Weights of a small mixture-of-experts language model, trained from scratch on English Wikipedia.
Size: 12 layers, width 384, vocabulary 16384, 61M parameters.
Experts: 80 experts in each of 12 layers, 64 GELU neurons an expert, 6 picks a token, a sigmoid router.
Training: 330M tokens, 5040 steps.
Below are experts of layer 2 (counted from 0) of a mixture-of-experts language model. Rows are named router (the router's row for the expert) and show model dimensions 288-383. Each number is 128 + 32 x the weight over its row's rms, rounded and kept within 0 to 255. Numbers have three digits each.
Before each expert's rows: a language model's description of what the expert responds to; "gets" lists some tokens that make up at least twice as much of what it gets as of all text. This comes from a sample of Wikipedia text that the model never trained on. Tokens count by the router's weight.

# expert 35
Name fragments, mid-word pieces. Short inner pieces of proper names and words, often after a capital letter, such as A-ll in song titles, Wieg-el, Gu-j-arat, syn-ch-ronize.
gets: ".", "id", "el", "ch", "and", "ter"
router:113144091116170098078109151103127186084126150122182141077095159070152075121138103176133154147095143115168176084136134135154056125147116093147118146134124127105147120094059136173116095187109172151181142133110156146116158132115150120095160098119121136095129163130148124159093169162149123149

# expert 42
Line breaks in tables. Line breaks and table pipes ending rows in stats, lists and results tables, plus role nouns like champion, host, lead.
gets: "\n", ")", " |  |", " |", "\n\n", " film"
router:124129128128144164077090122060113146146180121111171177102118126115137069160106113119150121134133123103151086154114137101076160104107084119132151185132120141089089085153136106153130122172157215159196095104107124107081127149098102142138167118091104203097205132116103069152116095176136120116

# expert 0
Short rhyme-like word endings. Word-final pieces after a consonant onset, such as cr-ack, b-arn, dred-ged, all; also line breaks beginning list items.
gets: "\n", "al", "il", "ab", "ill", "all"
router:155174148114187090136124126090103162074133122117137197140130141131167063160177130134074100161136177093197127179114168119143076125158120070141145132105131159050082194115123109164204108138097180167140101093152159161111194083159115116125113153078109156127184149110121095109113187150122117107

# expert 45
Title-opening capitals. First capital letter of quoted song or film titles and line-initial names, such as "Babies, "Run, "Baby, Carleton, plus === headings.
gets: "S", "C", "D", "B", " \"", "M"
router:173200129100189118166128132101097169148106172158148192158080127127131126067117106132176112162148157148112119126110122141156130112155112106164111159179129150062110182044106099110152107192146211118136133105107122170106177110137114165144151137139149132146151146084072108136190104134178116060

# expert 15
Money and business. Money amounts and finance words in funding or cost sentences, such as $, million, 000, plus words like government, station, employer.
gets: "\n", " ", "000", " in ", " $", " was"
router:134158153120126186136141124134142101068091111102118158133130050082126153159161124091098119115095146146127104121156135155071119131099104134128162138078156124111188187129124119134143127113130214158202111154109137139119145080136061123110115148085101174083116159123137194120106096162093095130

# expert 57
Awards and universities. Endings of institution and place names such as Universidad, Cardiff, Umatilla, certified, plus Award, won, College and sentence-final periods.
gets: "2", ".", " by", "oc", "C", "to"
router:229131069085105113107134130084146162118134135135186127198145074114099126079103156099099101158140142145144164069139102101105129153121119129196129155128083135132120169062139145108157097167117174140169135123083146104087118126102094134108131128128118136133138167118115144178123128102146139136

# expert 37
Surname pieces, sentence ends. Final word pieces of surnames after a capital letter, such as W-ool-ridge, Know-les, Haw-ley, plus full stops and paragraph breaks before headings.
gets: ".", "\n\n", "um", "at", "le", "art"
router:111193128133118097129109170054138100080155175158178181126116173079161104138141082126087062141085117151087101155137157114181076072105129163130172158101163141050113114074107149113114130140123218103155102102155155148139141092145116151056122139116130114173150060140108080075141120128153108100

# expert 11
Periods and sentence ends. Full stops closing sentences, abbreviations after initials, and decimal points in numbers and tables, such as R., 13.84, bank., plus semicolons and ", but".
gets: ".", ").", ";", " |", " two", "s."
router:157177151080179127094116100132122104120173143151143124140154152133115101124131106158165089141115128149134101143166117087152159059129141149147154152133175120117083168059107142120100101156111205140170140148118084097154160069121109144040140129093152172129141149149115115161155075137138122131

# expert 3
Diacritic name pieces. Word pieces inside romanized foreign names with diacritics or apostrophes, such as Gǔduō, Tiān, Călinescu, plus year digits and possessive 's.
gets: "2", "u", "'", "i", "o", "′"
router:127124138151111194105139091127162097058090117151115137200142156116120135157171136151148088136059198190158159080108150134125074062117134124155118137121143105106106133092145136075152084147100191156190109097126127120142189109145130053136074162100146098137154178131181101120145116158169156105

# expert 12
Past-participle endings, measures. The -ed ending in compound adjectives (two-masted, mounted), the preposition on, possessive 's, the m unit, and numbers like 000.
gets: "ed", " on", "'s", " on the", " m", "ing"
router:097136169102134168082162103116141087105114137160148160143134106127111076115143077137168122151109159077143125123063140180118133072076109128165170133132163119131129163125129096116138114120143200135172140107149161132086164168124145129141146166146100113141169212149142138108095111142160082117

# expert 18
Vowel pieces inside names. Single vowel or short pieces inside proper names and words (Bo-e-ing, St-e-erable, Karnat-aka), often in sports team and season text.
gets: "a", "o", "i", "ing", "e", "er"
router:154178102112100157142126070106112165135191152143169181086160149116110039185141093097120103176129138096119155191137142095163102109122153142156146149102113109094094131059150121177121137169103180135131112136128142134121119129111128134109126170063136130101207172116138162125176103206145151128

# expert 29
Word-final suffixes. Inflectional and derivational word endings completing a word begun in the previous token, such as -s, -es, -ing, -ers, -ation, -is.
gets: "s", "ing", "es", "ed", "is", "ers"
router:094140148054107083121100084136125125116194132097153167122077119050113104123114075096114067128128189096127149122113160125165074129094140146127134071134101113049086168141122087125156163134137169123167115114165138174103150118137141123115146160093175135129147121141139070139154127093183155113

# expert 46
Dates and months. Month names, day and year digits, and "in" before dates, such as October 21, 2005, in 1888, 27 April 1986.
gets: "2", ", ", "1", " in ", "\"", " June "
router:143157108155120143160105175125173080171168125200121161133100083147141117093169122105124081170114163153128137139168087152114149083152162114143101123143149116081096154086091142144153099118107157156150084160147117106087096116176105136117161183062166117087129153161145131114127121190078081125

# expert 9
Function words, Phantom. Prepositions and connectives like with, between, both, called, such as, plus sentence-final periods, colons and the piece ant in Phantom.
gets: ".", ":", " with", " as", " of", "ant"
router:212149135091175165155154125096146132070147177157104163135162167148129100139116141149184072141081149112115138152128145130101110117154156111103163106120056179127078179076131129112131105153155243178159136110159145148112148107093132133089150098101173092127106101106096105074153060153151163161

# expert 5
Taxonomy and location words. Words and prepositions in species and range descriptions, such as species, from, found, worldwide, in the, plus general prepositions like on, to.
gets: " from", " in", " in the", " on", " from the", " to the"
router:119126152083140165107150149153123081123110158195134148097113136088082097120189161134121136176098170109101124121147157119157133115141104136125166087118101197118171136146119110100142124136185175124193097135124170111107179122137098096075110167107119135102145113121188067135086170124117076104

# expert 7
Infinitive to, auxiliaries. Function words that join clauses in running prose, mainly to before a verb, also also, would, can, being, into, as in ordered Blair to march.
gets: " to", "–", " to the", "ly", " to be", " also"
router:165164127130096140125165144117092072130109109097146178146096070114077102134117144116098132124115168103166116149083155137127069107134106131110136152104132153146195133094134127106133119151144217081173085097121162195099147170186134089109077192106059092120150156142132112101089171147113023113

# expert 25
Year digits in tables. Digit groups completing a year after a leading 1 or 2, mostly in tables and lists, such as 1-913, 2-005, 1-959.
gets: "2", "016", "022", "018", "000", "019"
router:113147161129073119103131118119110054145148075180213169133139129074101114132215109093108151155113179154134149082141125165113131079129189122111105120161138159127126170113104099079170120142117153084177123117160142082094073126147140106126193175077167125103124145162135102078098115227109097096

# expert 33
Place and building names. Capitalized opening pieces of place and building names such as Farm, Park, House, Bar, Jewish, Europeans, in local history text.
gets: "1", " B", "n", "th", " P", " "
router:119213173110171119171165132103152079052102167147112180108138131107143100140128110124140136173064158078183125168146114112151111057098164100122152118105142140084086127095108135132169107106151157097122147115119159150097134142147122090137163202093189112116124118108147107056108079076090153092

# expert 14
Name endings and list lines. Final consonant pieces of German, Nordic and Czech names (Heiligenstadt, Messerschmidt) and line breaks ending species lists, tables and year ranges.
gets: "\n", "t", "l", "–", "v", "el"
router:111192151129158125122169125090145090162110143126147124112144143084068112195129112125152099139146145154161152139135145134130082087184124124113182148170096116070101142045085131100127099170108124110199178087070147159168180143193127119131104163093133120131120171120104147125164111130106095162

# expert 1
W-initial name pieces. Capital or lowercase W and the word pieces after it in names, often in tables, such as W-alk-er, W-ond-er, New, War.
gets: " W", "w", "W", "ow", "od", "."
router:103181147096103119177160074120145162072113171133139162130128198074095092146111058149121082149115140144130075119145158098130093113075135158113162083155146195105118100091109127127109122153147236108162116121149170132129123128180100167102127141122127102115139085094135129108144137126146161130

# expert 30
Kinship and role nouns. Nouns after is the or is a in opening definitions, such as son, daughter, sister, species, recipient, incumbent, plus headings and =.
gets: "\n\n", " of the", " of", "=", " is a", " is the"
router:166138128144123110095130147085109087177150106103172167130194148141090090116086158140158114156138171106130149179136115127038117119155064096181131062148059163121127085098114157184135097092144115101170088137107109092123130082108099102136150156097155171047095124088106065165136111161126167141

# expert 47
Quantifiers and spaces. Quantifier words before nouns, such as many, some, other, most, several, plus bare space tokens before numbers or in table padding.
gets: " ", ": ", " other", " that", " some", " or"
router:136172191129161141133154160132130018082138124156150144130146158086151066129119161093118105109094129133135092101116135124095111126090138158112129065167161151047108120093079073181140131143119136118192124146160233111118131124177081115112088140162163145113161126123112108061127083105121134126

# expert 59
Mid-word letter pieces. Short letter chunks inside words and names, such as ar, ov, av, il, u, as in bo-il-er, Bhair-av, ag-r-ound, and digits in tables.
gets: "ar", "u", "0", "in", "an", "o"
router:106147149167120129115101131091140130126114112095166143128125080098153070168137113094096081120141182095089140177136133113139068100101123095170124122107168186083117134112091111143179133107095179102157136082179170130146134100115114121126107146107103104161159174140147138137118133119115120110

# expert 8
P, G and ph letters. Word-initial or inner letter pieces p, g, ph, G, P, as in philanthropist, asphalt, headgear, plus en dashes in season ranges.
gets: "–", " P", "g", " G", " p", "P"
router:198196147079081156134162094154145159143137193107122153142173089142119100172141103099142157143040155129130083127139140136125129096153167155158094128097134102142172129060114132126100063134130165101143112105118177138147133078169106107091102196125096108133130137132147068160146060112135161134

# expert 20
Dates and digits. Month names after in or On, and digits inside years, dates and coordinates, as in On March 17, April 2008, 001°.
gets: "1", "2", ", ", " in ", " In ", " June "
router:140177175153143146132102091137165092100107135196115126148105113127116118108166075143080115122073176178135137127191093177059132070140170089103159109118164153050143155133101104142130126126110141159195096162128172119146098110189112088132114156076087132104127167145172115089069085151133087147

# expert 48
Word-final syllables. Final syllables completing words and names, such as Man-or, Cass-ar, cinnam-on, marv-ell, plus line breaks after table cells.
gets: "\n", "on", "ar", "or", "er", "i"
router:124145151142137170113075086103151111132112123114152119097125077114085094154099150112157144146090121092168159149099141086128081052126100114148218123114124170076136091102123084137182150120099172219163129073133137139124166127128104098151159117131139160109196163142144051135100066156211188118

# expert 22
Mid-name word pieces. Middle or final pieces inside proper names and rare words, such as Peg-gy, Soc-or-ro, Eup-hr-ates, Em-ir; also line breaks.
gets: "\n", "g", "ar", "as", "r", "b"
router:106172130147048158056126115086099169110116146099136157102111117075144083155168105090096096120130149140116141154145141167132066088074112106150078144142107129111153105115081163147121098151115149152181130112142080133139175060120129105110132174122110116142186156133171082141092122191146136095

# expert 26
Numbers and ut/ig pieces. Digits in tables and track times, ordinals like second or third, and pieces ut, ig, ette as in future, Futaba, Fayette.
gets: "0", "1", "3", "4", "ut", "ig"
router:117164092112092120088131157108140111158128188139157183140140150143129073145118082128124107143127187149122201113092164148109108095152182166157133156104131137093121113080090139086128116182073200086177091123104107109172131153125105100060139120134175119181174144147146076146159104153170152090

# expert 38
Roles and article structure. Office and role nouns (appointment, role, leader, writer), plus was, section markers == and paragraph breaks in biographies.
gets: " was", "\n\n", "\"", "==", " as", "man"
router:107143160154173101123095099116163104158142131120168138098098131136120134162112141111148098153158143145119103161088065165080149096140088124150130114140069187134100121043113131088127080105171173152207139148079070102077135091157089076118145137091124146066066170130096124130134159154156151142

# expert 27
Digits and -urer/-at. Leading digits of years, scores and dates in tables (1911, 2–2), plus the pieces ur and at in Treasurer, Manufacturer, Secretariat.
gets: "1", "2", "at", "ur", " of the", "=="
router:167149169123185075164142108142190105094146147105128153150143122135106083078118120129143111187089138177103118115087146131114093055179178119128172180123100159071099089052128117140097137114111152086152117092141135138136104143152072151080126141098157150115162157116096161079150069149123146135

# expert 58
Inflection suffixes. Inflectional endings after verb and noun stems, such as challeng-es, critiqu-es, promot-ing, plus table separators and digit commas.
gets: "es", " |", "as", "ed", "is", "ing"
router:121104126102122119104102079149144135134166114081154114131086096037118121138076125115144102158132174148118167134167139171127102140069113135122105097138093140126156132126108099131153141145091163132165140092106128124096117086110092116087145151113117122119204165127125072148104127145112161075

# expert 24
Capital D and letters. Single capital letters like D, A, O, G and the letter d inside names (Barneveld, Edda), often in tables, codes and coordinates.
gets: " D", "d", " d", "D", "-", " A"
router:105199143114174145118129121097147107167148154144121179107124149129082166189111137111141134144119175137178099128117132154113090093115138117150193110126079138094104086096084102160149104124129173146212162141123159101110176139165091111132104203134134161154118148098166127170116120085151041144

# expert 23
Commas and conjunctions. Commas and coordinating words joining clauses or list items, such as commas, and, or, ", and", including commas in dates and table cells.
gets: ",", " and", ", and", ", ", " | ", ", the"
router:130145136120132191109117093136148084099094122104177111124129091102120148073147122091137094161116172160119124152167142135149047101104128093156183081088148153101136235094110093116142157102114179088138088113133183176075104126146092071111112170102084155078114113110142123118107081152174086140

# expert 49
Dates in infobox lists. Year digits and month names in dates within dash-led infobox lines, such as Release date: 25 December 1-997, In office, born.
gets: ", ", "1", "2", " in ", "–", "018"
router:190174092124078129158066153100134092128152091149165175139158128143094113085222080113097101183111160160153151111169092130130145129117133136135129149129124111123121173060126146124194108134091120132161093166122143080122062150147131122145179147065125141096099152107105166131087151203052104125

# expert 40
Verb and noun endings. Middle and ending pieces of verbs and abstract nouns, such as compl-ains, superv-is-ory, de-formation, intim-acy, med-it-ation.
gets: "is", ".", " | ", "om", "ens", "ation"
router:116128155092156113114181075105110089113116165109096182120108101112142120133107094099107129132084200130149174128110172166177079137084102156140132082126126106077182152129107124139174167102121172171166079079129143145117175105129163110123191122133136149141139132153086028158135146108174159105